Experts of a small language model: 40 empty slots to pick, a variant of SOAP for the experts.
Below are experts of layer 4 (counted from 0) of a mixture-of-experts language model. Rows are named router (the router's row for the expert), gate (a neuron's input weights, with its number), up (a neuron's input weights, with its number) and show model dimensions 0-159. Each number is 128 + 32 x the weight over its row's rms, rounded and kept within 0 to 255.
Before each expert's rows: a language model's description of what the expert responds to. This comes from a sample of Wikipedia text that the model never trained on.

# expert 28
What it handles: Double consonants in names
router [147 131  85  55 151 128 134 150 105 109 113  74 136 120 174 109 183  89 103 102 147  62 143 157 144 135 136  69 102 135 149 145  84  65 137 166 160  82 185 123 133 149 113 202  78 156 155 100 145  92 117 107 121 133 137 113 116 124 164 114  78  68 134  73 134  73 132 190 116 122  35 106 117 135 161 125 148 155 129 145 128 205 132 127  66 138  77 142 119 172 135 159 116 104  69 133 122 159 108 127 106 132  94 131 163 119 142  97 184 140 137 168 134  78 178 143 124 201 157 106 169 116 135 191 120 160 134 182 118 137  85 135 135 143 157 124 137 135 132 129  68  97  98  86 111 158 106 187  97 147 165 127 111 131 163 122 119 143 115 172]
gate1 [153  46 136  88 143 123 101 124 140 149  79 121 119 195 158  47  79 140 116 141 124 110  72  98 138 116 130 125 156 163 117 136 112 139 118 132 116 134 148 103 142 153 120 137 158 139 137  60 202 130 176 125 109  90  60 148  94 136 127 147 130 128 102 151 164  74 156 166  87 169  28 121 153 150 149 151 111  64 114 145 144  70 133 102 134 112 116 143  55 158 154 145  80 118 118 141 129 130 148 159 105 103 139 100 119  94  95 124 181 148  95  82  86 100 154 170 114  83 101 140 186 120 141 134 152 165 117  68  99 136 125 162 132 113 156  99 139 101 105 196 154 203 114 160  63 176  96 104 176 111 148 130 117 135 155 113 156 165 145 115]
up1 [151 159 128 149 134 140 172 101 110 139 154 141  88  70  97 200 130 118 153 141 115 128 177 187 146 122 104 162  79 137 136 139 171  95 142 151 195  78 133 143 114 107 102 111 126 139  79 110  59 179 127 132 176 132 193 121 217 152 125 124 135 118 145  83 117 183 112 115 118 101 183 107 133 108 160 130 177 183 107 125 101 172  96 138  98 155 165 159 118 112 122 101 137 127 137 150 133 108  97 105 129 106 124 131 149 140 170 219 103 139 162 154 138 162 115  79 139 211 143 129  55 130 156 143 134  66 104 178 130 106 112  94  96 129 130 151 136 132 130  90  81  96 101  87 160  80 140 138 112 183 132  68 131 156  94 185 144  72 112 121]

# expert 16
What it handles: Definite article, possessives
router [159 114 136 140 108 155 128 103 136 168 116  87 182 121 146  70 133 124 182  73 191 135 190 161 137 155  95 128 119  76 141 133 131 136  77 123 158  88 135 105 107  87 172 142 138 127 141  93 135  92  96 123 110 118 127  66 149 170 137 131  74 117 157 103 123  70 120 169  77 115 119 112 100 161 164 142  89 168 132 156  71 146 158 132 116 144 118 187 115 170 188 156 101 104 144 125 206 120 119 110  70 133  72 168 181 164 174 102 122 130 173 122 150 136 184 148  80 133 143  66 171 110 169 173 125 142 187 148 140 210 138 135 126 139 131 167 147 111 112 127 129 131 133 120 116 139 128 127  76 162 164 142 130 140 163 173 170 204 175 169]
gate0 [106 111 165  95 123 148 183 181 110  95 118 173 204 151 143 106  99 157 153  91 157 111 125  91 150 144 131 112 160 131 176 150 180 166 181 136 125 103 135 137 154 122 112 189 148 134 169  95 127 148 173 102 100 100 122 143 118 155  99 140  76 121 159  99  86 139 114  86 104 134 127 136 158 147 171 100 135  82 122 165  76  64 132 127  87 221 114 117  79 105 195 149 107 136 204  88  84 125 117 147 161 184 142  75  75 136 141 104  84 169  87 163 123 103 121  55 140 132  95 128 100 160 210 131 111 155  89 101 124 143 126 140 116 151 148  99 117 136 133 118 133  92  95 116 165  76 117  79  94 149 180 127 131  93  87 161 109 102 127 147]
up0 [166  98 148  82  83 180 148 146 148  99 124 151 134 120 105  82 131 130 166 121 109 139 122 183  79 158 139 126 144 100 141  83  98 114 135 157 125 152 161 165 119 110  88  98 167 109 124 103 115 119 165 118 155 129 145 106  72 178 149 113 120 174 113 145 179 166 117 169 180 145 115 148  98 106 149 116 149 175 141 124 106 107 172 121 143 156 175 113 180  63  62  82 109 157 144 205  93 166 158 162 108 200 129 101 179 151  66 148 137 146 131 148 113 101 168  92  84 177 135  62  81 151 115 195 166 143 113  96 133 153 117  98 150 121 205 147  98 175  79 104 119  80 117 121 140 106 154  94 169 138  94  68 106 169 132 101 127  85 127 111]

# expert 33
What it handles: Mid-word consonant pieces
router [148 102 134 128 117 171 161 121 114 108 133  69 174 202 160 114 167 100 153 130 139  74  99  86 162 116 113  63 126 123 149 121 109  77 115 129 134 120 152 126 128 121 104 126  65 157 118  89 144  76 108 124 123 126  99  59 175 139 142  85 130 132 231  95 111 121  73 201 100 114 114 123 112 118 123 138 120 177 136 163 125 158 153  85  71 139 140 111 122 155 125 135  96 118 118 116 171 171  72 149 112  99 123 157 157 148 140  90 131 209 129 175 174  54 110 162  99 145 200 132 138 135 146 139 160  90 129 197  62 138 100 131 191 147 127 169 139 123  78 114 151 111  78 133 139 130 168 159  81 124 136 120 189 155 142 135 149 142 137 152]
gate0 [170 220 176 185 148 147 167 135 104  89 131 140 195 138 115 104 128 118  55 141 119 165 132 124 119 176  92 148 163 126 174 102 142 143 169 140 112 119 187 112 141 115 102 167 141 130 118 134 179 173 104 142 122 120  92 126  97 133  87 166  84 133 117 108 166 147 136 125  63 143 157 150 120 150 103  65 109 143 130 198 100 121 170 106 169  85 187 102 137 177 141 133 122 114 136 152 182 136  89 145 132 131 107 106 142 105 117 146  89 175  97  72 153 149 158 174 171 116 144 172 171 134 167 183 117 112 157 108 109 116 164  81 131 169 109 181  78 134 199 102 167 170  78 189 109 110 107 149 151 121 118 143 161 125 113 173 158 149 134  75]
up0 [100  72 113  91 166 137  90 137 134 160  55  88  74 130 118 124  92 128  89  51 137 129 126 133 143  76 115 112 115 113  97  91 118 107  99  96 142 134  85 166 127  72 165 155 127 115 141 101 120 115 118  99 146  92 165 123 160 139 153  86 176  62 129 151 107 104 167 138 184  95 101  86 154 104 143 204 133 152 143  53 160 165  89 133  91 203 109 148 120  82 113 111 144 144 125  95 107 141 175 152 145  94 143 143 103 166 125 144 140 111 107 138 122 106 142 115 103 190 103 109  85 103  72  31 120  85  90 153 158  90 119 139 186  84  98  51 116  96 106 156 123 112 140  84 151 109 135 159 119 114  92 147 101 131 183  99 119 151 110 115]